From a checkpoint of a small mixture-of-experts model trained on Wikipedia.
Size: 11 layers, 58.2M parameters.
Experts: 256 experts in each of 11 layers, 32 SwiGLU neurons an expert, a softmax router.
Training: a variant of SOAP for the experts, 734M tokens, 5691 steps.
Below are experts of layer 8 (counted from 0) of a mixture-of-experts language model. Rows are named router (the router's row for the expert), gate (a neuron's input weights, with its number), up (a neuron's input weights, with its number), down (a neuron's output weights, with its number) and show model dimensions 0-191. Each number is 50 + 12 x the weight over its row's rms, rounded and kept within 0 to 99.
Before each expert's rows: a language model's description of what the expert responds to; "comes before" lists some tokens at least twice as common just after its tokens as in all text. This comes from a sample of Wikipedia text that the model never trained on. Tokens count by the router's weight.

# expert 43
What it handles: Row-ending table pipes. Pipes that end a table row or precede numeric values, as in cycling time gaps and track listings, plus |---|---| header divider lines.
comes before: "\n", " ", " 3", " 4", " 1", " 2"
router:31 77 42 47 57 51 50 34 44 49 65 52 47 63 64 44 47 49 38 62 64 53 45 45 83 41 36 30 48 36 49 27 63 51 34 49 37 34 57 56 52 62 56 44 65 52 43 58 57 66 52 23 44 50 37 49 52 29 40 68 41 36 62 39 56 67 61 56 31 40 56 21 46 56 49 32 45 38 69 35 37 52 29 43 57 67 50 54 49 54 54 43 53 33 44 44 25 53 50 53 51 55 52 56 49 27 54 67 54 31 54 59 44 48 42 75 29 60 46 68 58 34 72 48 62 55 68 44 49 36 44 41 69 70 46 63 58 62 50 45 57 36 47 75 40 32 53 50 55 49 51 46 57 42 56 44 37 54 48 42 34 50 69 58 40 71 60 49 53 44 50 51 67 58 56 40 53 63 40 76 47 72 65 60 54 59 62 25 65 24 64 55
gate4:46 34 59 23 57 36 69 43 25 46 63 43 52 57 58 25 75 41 61 44 39 46 42 59 49 57 47 63 62 36 58 55 35 42 43 40 43 60 52 58 41 50 63 42 54 66 39 40 34 34 50 73 49 46 25 54 62 47 53 43 42 40 49 54 53 50 53 34 54 66 37 11 38 46 60 29 35 69 61 45 59 52 45 57 45 43 52 65 39 54 55 49 44 52 43 45 41 42 51 85 49 55 25 64 47 57 45 44 41 47 69 44 42 45 38 57 52 63 59 56 68 29 54 39 38 60 37 37 56 61 61 55 53 46 57 46 42 76 42 47 56 32 39 44 50 43 62 38 53 57 61 49 56 57 59 79 55 35 47 44 60 42 59 55 32 57 24 56 55 67 52 50 56 72 65 82 54 58 19 49 60 36 36 38 39 39 36 69 63 48 52 60
up4:45 62 52 39 40 59 67 40 40 63 43 68 61 58 47 50 45 54 42 37 58 61 49 38 56 49 32 58 61 52 44 67 73 50 59 49 56 46 71 42 49 49 55 39 35 48 56 40 53 51 62 64 51 34 39 57 42 46 61 41 60 63 36 50 58 58 49 16 44 43 62 58 59 44 34 23 22 57 47 35 51 44 30 65 65 45 39 58 59 39 55 72 62 54 37 60 52 60 75 39 38 36 67 52 51 45 61 56 50 57 23 54 62 38 49 55 57 41 57 67 74 51 64 54 51 67 70 48 45 59 63 40 53 36 47 43 28 60 52 23 30 42 29 45 43 53 51 45 61 59 46 51 32 58 55 59 59 58 36 52 74 35 47 31 62 61 30 53 49 23 56 55 64 53 36 40 73 63 46 54 45 38 21 67 40 60 42 52 46 35 61 23
down4:75 52 30 45 61 47 52 55 38 50 55 53 44 54 61 57 65 42 59 52 36 41 65 43 33 28 30 36 52 60 65 36 63 66 44 68 49 24 53 66 50 54 50 40 38 47 67 29 46 66 56 62 65 38 61 48 58 44 56 50 49 52 43 55 75 55 66 51 60 55 46 74 43 48 53 64 62 67 59 62 44 62 42 41 50 48 51 68 57 32 48 38 56 67 26 73 57 43 42 32 22 50 51 41 58 32 66 44 33 52 35 63 41 43 53 44 69 28 62 46 63 50 38 34 54 33 65 57 60 65 59 63 45 50 29 52 69 37 67 55 44 65 43 66 42 71 40 46 50 66 55 21 49 50 49 41 34 31 40 44 64 48 43 59 82 50 58 34 71 58 44 51 50 46 45 67 57 40 42 36 55 44 50 58 51 46 49 41 76 38 45 55

# expert 14
What it handles: Coordinating conjunctions. Conjunctions and connectives joining words or clauses, mostly and, also commas, or, but, while, and & in titles like Law & Order.
comes before: " the", " and", " a", " other", " but", " his"
router:55 39 56 62 53 60 48 41 48 41 66 54 55 43 58 60 64 34 48 78 51 38 32 44 44 51 64 41 43 32 55 59 37 71 71 42 42 54 44 37 40 62 52 52 55 52 35 69 23 58 74 67 57 48 61 41 59 52 43 35 42 55 68 58 52 41 27 69 66 87 49 49 53 72 33 55 41 64 55 55 50 64 35 49 42 57 36 42 38 53 61 66 62 61 36 54 69 43 35 38 67 50 43 35 67 49 32 43 54 82 49 66 62 44 35 35 39 49 64 52 56 61 38 48 53 43 66 51 47 55 53 39 51 42 56 58 54 46 28 58 39 60 43 49 53 47 47 57 73 50 59 51 65 56 81 58 57 61 47 57 47 46 51 50 20 64 56 56 48 41 38 45 54 49 53 35 36 71 24 67 51 38 35 47 52 58 71 60 53 59 63 74
gate4:53 61 53 36 65 59 57 48 37 56 53 59 25 46 52 36 42 39 45 56 47 48 49 39 46 36 65 24 49 45 47 30 37 48 59 50 29 35 32 68 42 39 59 39 46 57 65 33 38 61 35 46 55 66 65 49 52 57 28 47 55 44 63 50 66 48 50 53 54 62 59 62 77 63 55 57 53 53 25 50 46 46 53 44 28 40 29 63 58 49 57 58 65 50 40 61 43 41 59 42 59 35 47 31 42 44 38 50 64 60 35 55 57 50 20 46 49 73 53 79 35 46 62 40 61 60 50 62 51 80 58 58 31 46 54 54 58 61 42 10 34 29 53 14 60 61 42 45 50 45 54 60 49 63 58 57 31 69 57 48 41 54 29 45 62 58 58 39 35 43 42 44 41 60 43 48 43 41 61 33 36 34 44 47 38 41 56 49 67 59 57 71
up4:51 45 61 44 47 38 42 65 48 56 72 49 57 39 34 38 35 47 60 41 49 61 44 32 41 58 54 47 28 71 55 59 45 33 43 51 41 59 36 35 60 43 52 32 55 65 70 39 39 63 49 50 47 55 44 44 49 50 63 77 48 59 60 42 41 23 68 68 37 53 63 44 45 72 33 42 50 61 34 34 62 58 52 57 50 53 53 52 59 39 66 34 68 74 47 61 42 41 45 66 51 41 47 33 46 52 64 35 54 34 49 40 51 43 44 73 82 53 23 51 36 38 63 37 69 40 64 51 61 51 58 59 34 62 63 41 28 68 59 46 65 55 48 35 53 55 52 42 56 47 73 49 55 49 62 47 42 35 48 54 39 55 25 59 41 37 68 35 60 29 38 68 29 52 56 71 32 47 50 45 52 46 45 38 45 71 43 46 33 68 42 74
down4:39 57 58 38 59 31 63 53 68 43 61 38 41 42 53 50 66 64 56 50 54 54 72 43 33 62 58 30 57 37 59 51 59 30 33 61 33 40 53 21 41 68 48 53 36 64 43 46 41 31 49 67 54 53 60 29 65 65 53 50 55 42 33 53 57 47 54 33 78 64 35 49 46 55 34 50 62 47 47 49 26 31 55 38 69 40 49 39 39 59 56 37 52 79 38 47 56 49 22 30 58 37 34 59 42 43 50 43 07 47 63 67 41 42 48 57 65 24 53 44 48 66 53 51 49 58 43 43 29 52 24 59 62 35 52 58 59 40 57 45 62 45 55 64 55 57 55 39 58 67 33 55 36 41 40 39 32 58 41 36 43 42 32 62 52 62 50 58 38 56 49 42 43 51 37 42 57 39 37 49 67 44 57 47 47 50 70 55 35 65 57 42

# expert 19
What it handles: Table headers and cells. Last tokens of table cells and header words in election and sports tables, such as Votes, Notes, Title, Result, %, closing parentheses.
comes before: " |", " (", ";", ")", "(", " (#"
router:38 60 70 35 45 54 46 52 57 75 54 66 55 63 52 66 41 53 39 50 62 51 72 53 55 64 31 38 43 43 41 39 33 37 60 33 33 36 32 61 54 59 54 57 52 61 57 57 76 47 34 42 68 46 63 61 43 56 46 66 48 40 43 39 33 49 62 35 43 78 40 50 28 52 49 21 47 41 51 44 53 60 43 40 66 56 32 32 41 56 52 44 44 30 54 40 36 28 39 44 45 62 74 46 43 57 46 69 55 46 58 61 65 42 75 33 32 50 59 40 55 50 57 43 48 77 53 73 55 73 33 40 49 34 57 48 68 48 40 50 61 52 57 47 58 36 58 63 56 44 35 59 51 73 38 37 34 58 39 28 43 56 55 35 59 60 61 34 32 49 57 31 50 40 51 56 34 64 72 46 45 56 34 56 58 36 32 38 51 30 48 45
gate4:57 73 60 43 43 45 54 57 52 48 32 63 40 56 65 15 49 58 39 50 55 57 58 60 71 49 50 45 47 54 63 59 61 63 60 46 46 46 45 56 66 48 47 56 60 22 47 39 66 36 42 41 42 60 57 54 47 38 55 70 41 47 65 52 59 69 54 41 29 35 27 56 49 36 47 49 45 39 41 56 39 62 37 40 41 64 41 44 36 50 63 41 55 45 58 52 28 43 13 50 47 53 61 74 46 59 86 53 58 56 33 38 54 57 58 40 39 30 40 30 43 58 57 72 43 43 49 47 61 53 57 61 40 63 32 31 47 48 48 51 53 52 55 56 66 71 61 51 34 43 45 54 41 80 60 58 34 31 54 42 43 60 50 49 51 35 48 36 39 69 57 68 84 56 51 51 54 40 41 40 39 51 84 58 64 61 58 45 42 38 66 64
up4:42 52 30 55 40 65 41 57 47 34 49 58 55 70 43 49 45 37 73 34 37 59 44 34 61 34 54 47 57 47 68 76 37 52 44 52 45 46 38 60 28 25 59 43 52 61 42 53 50 48 47 61 60 70 52 61 48 39 59 41 44 36 37 58 64 36 36 62 34 69 55 39 58 66 62 52 36 54 20 53 38 48 40 38 69 72 65 75 48 84 50 54 51 50 51 66 49 76 46 53 52 40 66 62 39 40 66 45 54 40 41 43 34 70 36 78 60 37 43 40 51 58 81 45 56 40 44 47 50 40 57 50 54 38 52 62 56 59 38 65 49 31 58 36 56 27 53 25 48 63 47 53 49 44 73 39 62 60 69 37 64 59 48 44 43 36 63 59 73 63 48 57 47 50 51 46 57 38 47 56 45 43 70 55 40 35 63 48 61 63 46 52
down4:41 65 37 57 68 47 47 59 28 65 45 77 50 53 50 32 48 53 49 60 39 62 56 48 44 59 55 81 44 51 46 71 52 45 57 57 70 38 64 27 47 34 58 49 52 54 37 65 57 39 30 56 39 54 42 15 61 38 52 43 56 28 41 38 27 19 56 50 43 46 45 46 44 42 44 38 38 69 29 31 54 49 52 56 34 46 42 35 50 52 44 39 49 36 48 54 28 22 53 62 62 51 40 50 64 53 45 64 75 46 54 35 55 41 40 48 48 51 39 58 38 43 66 67 53 51 62 46 47 29 73 45 48 60 50 46 54 35 39 46 48 50 65 61 37 60 58 38 47 37 64 50 39 30 66 53 50 52 51 43 40 35 35 66 53 34 30 48 43 57 52 49 60 49 47 57 71 62 58 70 21 48 72 43 29 40 74 59 61 35 55 57

# expert 6
What it handles: Years and centuries. Years and the closing digits of years in dates, often after in or inside tables, plus century, sq, and round thousands; examples: 1984, 18-50, 17th century.
comes before: ",", ".", "–", ")", "),", " and"
router:55 45 61 40 60 53 69 67 36 55 55 56 67 51 28 70 72 54 30 33 51 50 43 35 59 54 55 47 58 72 26 57 30 44 54 47 56 52 66 44 45 34 44 57 61 55 40 36 57 36 54 46 38 39 56 46 52 56 50 51 52 61 63 49 60 36 23 46 50 77 44 39 35 44 31 36 34 43 60 60 59 40 56 59 19 61 41 15 58 44 58 56 35 43 42 62 52 36 45 55 49 38 48 48 53 69 43 48 36 55 41 32 42 69 64 43 57 68 45 49 70 36 72 60 60 64 45 62 46 67 37 58 61 68 53 56 51 46 58 35 54 59 31 53 35 42 71 63 68 47 60 66 45 68 36 65 31 70 37 54 70 42 38 65 53 70 53 47 46 46 54 58 66 40 61 63 38 57 56 59 58 49 60 44 56 64 32 42 36 29 38 53
gate11:50 38 69 57 45 46 49 41 59 38 54 49 65 71 65 63 32 52 51 45 46 57 60 52 57 73 57 60 46 51 36 33 55 59 59 68 51 28 61 76 64 49 57 50 40 49 45 31 45 35 36 50 60 46 53 31 53 41 42 44 47 39 49 53 29 48 29 57 44 60 32 68 43 52 56 50 27 54 58 48 51 54 50 54 51 36 59 36 61 56 39 45 60 42 31 55 65 42 49 50 46 52 55 47 47 34 66 40 60 72 68 59 59 74 68 46 34 63 54 27 25 50 63 46 22 57 52 56 61 58 50 60 65 69 55 41 31 55 40 32 28 64 76 69 47 51 46 49 57 67 38 81 57 63 72 60 70 53 53 53 52 47 59 35 40 39 58 63 55 51 53 54 81 49 35 38 48 66 65 71 31 46 67 48 53 36 51 38 41 64 58 67
up11:55 31 52 34 34 46 58 35 44 62 49 49 55 61 41 49 38 36 56 34 45 66 35 43 43 51 53 56 68 32 26 55 51 56 38 66 88 53 73 56 34 48 47 48 40 52 76 47 31 66 50 57 71 27 51 27 41 62 40 54 55 52 46 50 37 67 50 64 56 41 69 47 61 72 38 60 27 47 41 60 50 48 33 32 43 54 50 38 34 49 56 43 43 64 51 84 38 62 54 36 42 35 51 64 62 53 71 48 43 69 53 49 44 64 55 39 40 51 39 75 54 38 46 49 34 43 45 48 62 76 47 50 54 49 50 59 34 36 71 75 61 36 55 41 59 58 58 40 57 72 42 58 73 47 50 46 45 43 33 41 56 62 53 59 59 41 58 66 53 51 44 32 48 30 47 59 50 39 24 59 67 50 50 72 59 44 57 48 45 40 48 40
down11:25 72 59 37 42 57 61 66 58 37 46 58 35 56 69 29 38 47 27 63 65 47 52 39 41 43 63 23 52 60 72 62 33 52 53 48 51 53 57 30 54 40 61 56 52 54 44 51 66 48 54 40 58 43 63 38 55 70 40 64 61 68 38 67 50 45 47 50 58 64 37 65 69 41 67 36 53 57 62 43 50 58 31 39 65 49 36 26 32 62 60 45 74 50 59 59 56 42 40 46 33 44 58 59 50 38 47 61 62 35 72 61 70 49 48 39 58 51 55 47 46 69 54 62 51 56 48 49 43 26 35 42 53 47 48 47 57 69 43 47 41 64 48 52 44 47 67 48 64 68 45 30 58 56 48 64 40 50 54 41 24 43 94 54 61 44 46 53 61 39 53 43 52 61 37 63 84 54 43 62 48 63 44 63 54 58 48 61 53 58 77 65

# expert 54
What it handles: Line breaks, compass names. Line breaks and == heading markers, New, North, South, United in place names, and the piece ul inside words like vulnerable and Pulitzer.
comes before: "\n", " York", " States", "'s", " Carolina", " Jersey"
router:37 50 55 66 55 46 29 40 42 78 37 43 35 46 62 31 31 33 59 69 48 47 59 73 41 28 63 33 59 64 67 51 41 40 58 56 65 33 59 44 59 40 41 59 53 60 32 27 44 49 32 58 58 64 47 32 58 58 42 64 53 43 45 65 70 45 40 54 61 66 59 51 49 56 68 22 44 48 63 56 71 42 64 48 58 40 60 63 43 47 59 58 50 84 44 56 51 68 44 34 39 65 51 50 48 48 49 38 37 51 64 40 54 79 58 42 63 69 60 38 61 46 50 42 38 32 59 38 61 65 69 47 36 47 58 20 47 41 30 44 41 48 34 32 28 69 57 46 77 61 42 44 49 57 54 35 49 63 54 52 56 52 49 36 39 67 48 50 55 59 47 37 34 62 69 54 41 62 43 43 46 35 44 60 53 57 48 38 51 55 70 46
gate0:68 43 56 37 30 28 51 43 48 27 55 55 64 61 56 54 43 35 34 33 44 26 34 27 40 47 38 44 22 55 37 50 65 46 44 45 46 80 42 56 41 49 40 43 49 32 51 30 38 49 28 54 53 36 58 61 48 47 28 54 52 47 18 48 53 57 23 35 51 53 51 31 59 46 56 44 72 52 66 54 44 46 48 57 51 73 26 57 38 61 52 37 34 56 52 37 77 52 48 68 67 54 63 42 59 58 59 44 64 30 39 37 61 56 40 44 67 42 41 64 42 58 59 55 52 54 41 63 44 60 27 49 30 48 46 71 66 31 57 55 55 34 62 47 22 50 55 41 43 61 37 71 40 51 62 46 65 27 50 41 62 43 37 44 59 67 46 56 64 56 52 51 37 50 46 58 57 54 58 37 45 43 38 48 58 67 30 59 45 44 56 52
up0:49 50 28 22 48 77 43 57 58 55 25 32 46 47 63 58 40 70 47 37 58 58 59 68 63 69 47 46 62 31 51 40 71 62 69 47 33 48 56 73 56 57 60 39 51 30 33 61 60 35 52 52 42 56 54 48 44 57 37 40 55 50 44 46 56 54 83 44 43 28 55 44 70 45 56 51 44 55 36 55 49 49 49 60 74 61 46 50 64 68 57 59 49 41 61 57 60 47 53 39 48 38 43 35 34 67 59 45 06 44 46 42 62 64 53 49 56 26 54 65 52 26 36 47 59 44 41 50 30 46 46 48 58 70 55 62 66 64 51 57 59 56 26 43 64 45 41 43 50 42 52 50 79 62 52 58 41 72 36 62 67 48 52 56 70 57 44 61 41 66 42 56 50 41 53 62 58 28 60 53 41 57 64 36 66 60 65 40 59 46 55 34
down0:58 48 60 54 48 35 26 29 50 39 43 51 47 40 48 33 57 64 68 58 52 54 74 60 57 43 48 37 54 53 55 23 58 59 42 39 52 50 35 55 46 56 32 51 34 53 57 52 51 65 45 54 48 57 53 38 63 68 56 44 38 63 33 28 40 43 36 59 60 38 50 48 49 66 72 41 49 70 41 34 71 50 56 64 45 45 46 67 45 54 49 48 33 73 57 65 36 52 40 59 54 38 64 32 59 43 60 58 49 55 57 62 58 44 30 65 31 55 66 65 73 56 44 48 60 42 54 47 60 47 50 48 36 50 34 40 50 48 76 50 49 46 53 67 45 48 45 39 43 52 47 34 46 41 46 60 58 50 47 50 32 49 99 32 59 39 64 46 55 47 56 52 51 51 47 50 57 33 40 45 37 56 22 43 59 56 49 38 51 56 47 43

# expert 27
What it handles: Infobox field labels. Field names in infobox lists before a colon, such as Language, Genre, Spouse, Genus, Coordinates, Builder, often after "- ".
comes before: ":", "–", "(", "):", ")", " –"
router:44 70 25 40 43 68 38 59 42 53 53 57 62 85 40 64 36 53 44 47 34 58 41 44 59 68 61 41 57 63 34 50 56 36 37 36 51 28 62 37 47 58 48 57 54 59 38 42 49 18 35 43 21 51 53 43 56 55 60 44 60 34 60 21 48 40 53 50 52 73 36 59 39 30 42 49 47 56 66 52 33 60 44 39 59 51 45 44 46 70 32 57 47 59 52 61 47 30 30 54 42 71 51 27 59 44 65 53 76 35 61 50 73 55 59 33 47 64 62 62 43 52 67 53 50 69 48 64 59 67 33 44 34 67 43 43 58 49 66 60 40 41 37 42 34 45 63 54 43 53 50 37 33 49 37 36 57 47 48 56 41 48 52 50 69 30 47 55 46 41 61 42 52 54 52 56 43 40 63 76 36 69 42 61 44 41 64 46 76 44 48 46
gate4:67 78 48 49 65 44 40 51 49 62 67 50 59 41 61 56 58 58 56 60 39 55 49 52 74 47 54 53 54 62 57 40 55 36 50 51 50 64 75 30 46 48 55 60 52 45 38 53 55 39 45 59 43 48 52 46 68 46 54 67 68 40 63 47 58 76 55 62 39 47 41 59 57 85 46 45 59 57 38 40 49 64 62 35 53 57 48 62 61 47 39 57 41 67 38 37 57 60 38 52 44 41 49 56 43 31 35 43 32 46 58 59 49 43 46 24 46 32 35 51 58 60 43 48 70 50 57 66 40 54 46 65 40 50 51 59 47 31 30 47 77 84 54 60 62 40 27 62 51 40 53 48 51 49 72 58 60 59 62 42 73 95 52 78 76 36 54 54 56 61 48 48 36 67 58 31 41 49 66 51 58 42 38 68 40 54 60 39 51 50 32 38
up4:63 49 69 33 54 31 49 56 42 43 64 39 32 60 68 45 54 27 78 43 73 64 62 45 58 58 57 56 58 61 75 49 52 39 71 18 25 55 29 35 52 49 55 45 43 68 46 45 47 44 52 47 50 53 41 75 50 46 40 42 57 54 32 26 36 39 48 48 41 29 60 43 58 48 25 43 34 46 42 59 36 58 40 68 47 55 47 74 41 42 65 44 66 49 78 40 63 53 53 59 52 56 41 35 60 49 72 49 51 45 57 32 65 43 36 28 79 38 36 39 29 58 57 64 49 49 58 40 58 32 33 41 48 55 56 53 69 49 52 48 60 44 42 47 71 47 46 37 50 64 45 58 54 47 78 43 46 42 56 59 49 49 43 67 50 41 57 32 52 48 67 56 51 34 62 53 40 43 49 47 53 51 41 65 50 45 54 58 33 42 26 36
down4:43 40 41 72 61 77 42 41 40 50 36 53 55 66 59 37 43 67 40 58 53 48 51 57 24 48 39 28 48 65 33 53 46 46 20 71 53 73 57 43 47 39 64 60 67 41 64 65 43 31 39 35 57 64 46 52 58 48 49 43 29 36 38 43 67 61 49 47 50 58 78 57 49 50 61 37 19 41 42 53 47 46 65 32 46 44 29 42 43 61 47 53 38 50 62 14 40 47 69 60 49 51 25 63 47 52 41 39 66 50 65 74 48 53 46 37 56 64 45 51 51 67 37 49 59 44 32 56 41 40 46 41 48 63 47 65 28 80 57 33 56 56 42 45 42 70 51 40 59 44 31 31 29 48 44 60 53 57 45 40 69 49 43 49 64 56 54 53 40 38 44 49 43 45 61 42 53 44 57 42 50 51 61 58 30 44 32 38 57 43 31 46

# expert 46
What it handles: Clause-linking commas. Commas ending a clause or noun phrase before an appositive or continuation, plus including, especially, particularly introducing examples.
comes before: " and", " which", " but", " the", " a", " including"
router:56 29 51 65 69 38 59 43 77 40 60 41 37 61 50 49 84 53 44 70 44 47 31 42 47 37 53 66 49 49 51 59 18 47 53 69 46 50 51 40 41 54 39 28 30 51 47 56 56 34 45 61 48 34 64 51 56 67 55 49 35 71 56 60 60 25 35 66 59 70 48 33 36 45 47 40 49 46 62 52 68 48 39 65 38 47 45 46 56 64 71 70 57 50 46 30 63 34 36 61 53 51 29 36 83 63 52 49 56 63 46 58 45 56 38 41 35 57 39 48 56 45 34 57 57 56 62 49 33 46 42 39 51 61 37 64 56 69 55 69 55 57 40 54 53 64 64 62 64 44 63 62 43 34 41 43 54 25 39 43 53 42 48 63 37 82 55 32 72 50 39 46 62 50 55 52 47 65 43 54 58 45 34 34 54 60 65 57 35 56 60 62
gate0:45 41 59 60 20 44 62 64 40 29 39 55 57 64 20 48 54 53 40 19 41 60 63 54 63 38 44 59 46 60 60 47 56 59 43 49 27 53 68 54 47 49 45 57 54 32 26 63 49 67 46 50 56 41 52 52 40 49 41 48 25 67 49 43 27 38 30 51 52 48 57 74 48 44 62 47 34 36 48 25 63 42 46 49 19 45 44 63 60 59 55 63 41 45 34 60 52 60 49 29 52 42 44 55 50 51 41 46 13 56 55 48 44 62 48 49 30 46 51 57 58 44 43 51 59 57 52 42 58 51 51 47 42 54 74 63 61 79 53 55 56 57 69 19 49 47 45 53 72 49 19 48 56 44 29 48 43 34 43 45 57 39 41 58 47 32 34 58 70 59 66 46 43 53 31 67 47 49 27 47 46 43 61 30 61 45 54 42 32 46 50 61
up0:81 53 43 40 52 64 47 44 53 46 61 44 56 58 49 75 51 80 35 25 44 35 50 51 49 54 66 33 51 43 45 75 31 47 50 50 50 54 51 60 55 80 50 42 42 34 52 53 63 62 41 41 46 37 46 64 40 58 49 57 44 49 49 53 46 40 48 36 66 28 41 44 67 62 61 52 37 60 60 35 23 45 58 51 68 43 68 63 78 71 41 52 53 45 63 62 69 39 45 30 66 51 55 52 35 53 34 47 57 47 53 47 45 50 66 46 68 60 33 57 57 34 40 42 46 46 45 35 45 51 57 51 24 63 77 43 49 70 50 54 61 75 62 52 32 43 43 36 47 29 59 45 52 44 55 49 66 60 51 54 63 55 38 55 56 37 55 26 58 51 34 43 52 51 55 41 56 57 61 45 59 84 47 36 65 44 32 46 15 61 56 60
down0:53 23 64 58 30 44 63 65 58 24 38 42 43 30 45 58 38 39 50 63 46 60 48 51 56 70 73 39 44 63 56 53 63 38 41 39 35 52 46 57 55 75 31 51 43 47 48 49 44 37 46 50 51 45 48 36 39 58 56 53 29 62 59 42 53 23 78 65 54 40 53 61 71 43 54 56 59 43 48 29 42 33 53 36 60 46 42 47 46 42 73 51 47 62 48 29 40 53 70 55 28 43 47 43 50 64 33 50 43 36 55 68 53 43 39 53 46 20 51 73 69 33 28 47 32 47 51 62 59 85 59 49 67 28 49 64 43 54 59 39 41 36 65 46 45 55 60 67 55 71 48 58 43 57 28 46 53 44 78 39 58 49 43 42 55 57 52 67 26 58 58 48 68 48 48 53 58 52 39 45 44 46 45 64 48 40 49 51 45 60 78 57

# expert 53
What it handles: Newlines before section headings. Line breaks ending a paragraph before a new section heading, plus heading markers == and ===, as in a newline then ==Description==.
comes before: "\n", "|", "==", "-", "===", "The"
router:44 66 60 61 57 59 39 71 68 65 61 31 38 42 40 48 71 46 48 40 53 38 34 42 36 44 56 46 44 64 55 20 21 54 43 54 46 49 66 52 59 32 57 57 32 57 47 54 56 50 34 53 74 47 73 65 67 53 26 48 46 67 51 49 38 53 53 55 42 39 65 40 57 23 51 40 48 58 38 38 59 44 59 34 38 34 36 46 51 43 53 47 43 42 53 41 52 42 68 48 69 68 43 40 67 42 33 36 48 46 45 50 30 52 65 65 15 49 60 53 43 55 43 56 41 51 58 38 33 52 38 67 52 71 62 38 49 49 61 31 35 49 64 49 62 36 37 37 42 45 38 72 40 32 49 48 48 32 45 43 35 52 67 68 46 63 57 14 39 33 51 54 30 58 47 44 49 50 44 71 53 68 55 32 45 55 65 48 62 47 48 36
gate0:66 41 33 45 49 54 51 54 49 60 35 46 51 45 65 44 44 42 61 65 47 66 54 53 48 55 35 36 55 58 42 43 19 54 48 40 43 11 58 62 44 42 58 64 42 59 62 50 71 66 63 54 32 47 55 47 72 52 50 42 45 49 59 46 69 62 44 51 65 54 27 64 63 34 45 30 67 38 55 33 58 55 43 42 52 34 28 52 74 34 46 23 47 69 49 79 61 43 73 38 43 43 46 40 54 63 29 42 33 55 58 56 61 63 57 68 62 48 49 40 77 54 34 51 71 45 54 55 46 57 70 52 75 44 40 49 52 31 54 40 50 70 57 70 65 46 42 59 30 53 37 31 37 51 51 54 64 53 46 55 43 49 46 47 49 47 60 37 46 36 36 74 49 49 39 43 60 39 44 67 56 43 44 31 62 40 63 42 73 54 53 56
up0:49 46 65 59 41 66 41 61 43 66 30 57 51 63 51 45 49 55 56 57 45 51 37 46 47 54 50 47 46 48 49 18 50 41 66 61 46 50 53 43 67 66 59 70 32 35 54 35 40 51 49 80 38 29 56 63 73 43 67 45 48 50 60 39 70 51 56 22 38 65 50 41 66 72 55 57 51 51 49 27 53 57 48 63 56 46 55 46 36 50 37 59 68 58 43 65 61 52 39 72 60 44 53 60 33 29 52 56 40 50 53 63 50 43 71 33 61 54 55 25 76 31 52 56 52 78 54 47 75 63 42 50 37 53 67 48 68 49 52 29 50 64 60 53 66 45 45 32 52 65 29 42 62 18 43 55 61 40 55 49 40 62 67 30 55 45 61 48 33 53 48 41 62 41 41 48 43 42 45 57 53 42 56 48 74 59 57 55 33 25 66 49
down0:49 46 50 55 59 43 31 59 46 44 33 44 42 59 49 51 63 73 50 41 57 29 40 48 55 45 67 37 34 52 62 63 54 47 46 55 48 32 53 47 32 36 50 54 66 60 67 17 48 63 49 50 36 60 46 63 31 65 45 50 59 54 33 57 20 42 61 48 47 74 58 73 34 46 38 39 59 66 30 70 43 49 58 47 52 56 33 50 59 39 36 62 39 60 37 28 57 44 65 49 36 42 52 36 36 38 51 67 44 63 55 32 83 48 47 40 55 62 51 62 40 40 47 43 36 34 63 44 51 36 72 53 53 48 52 49 58 52 41 71 51 37 61 45 47 22 40 76 47 57 44 43 41 44 66 55 51 17 76 60 54 59 45 28 48 44 51 52 59 32 45 63 64 56 50 75 72 53 37 62 49 67 46 41 61 35 41 51 36 43 51 45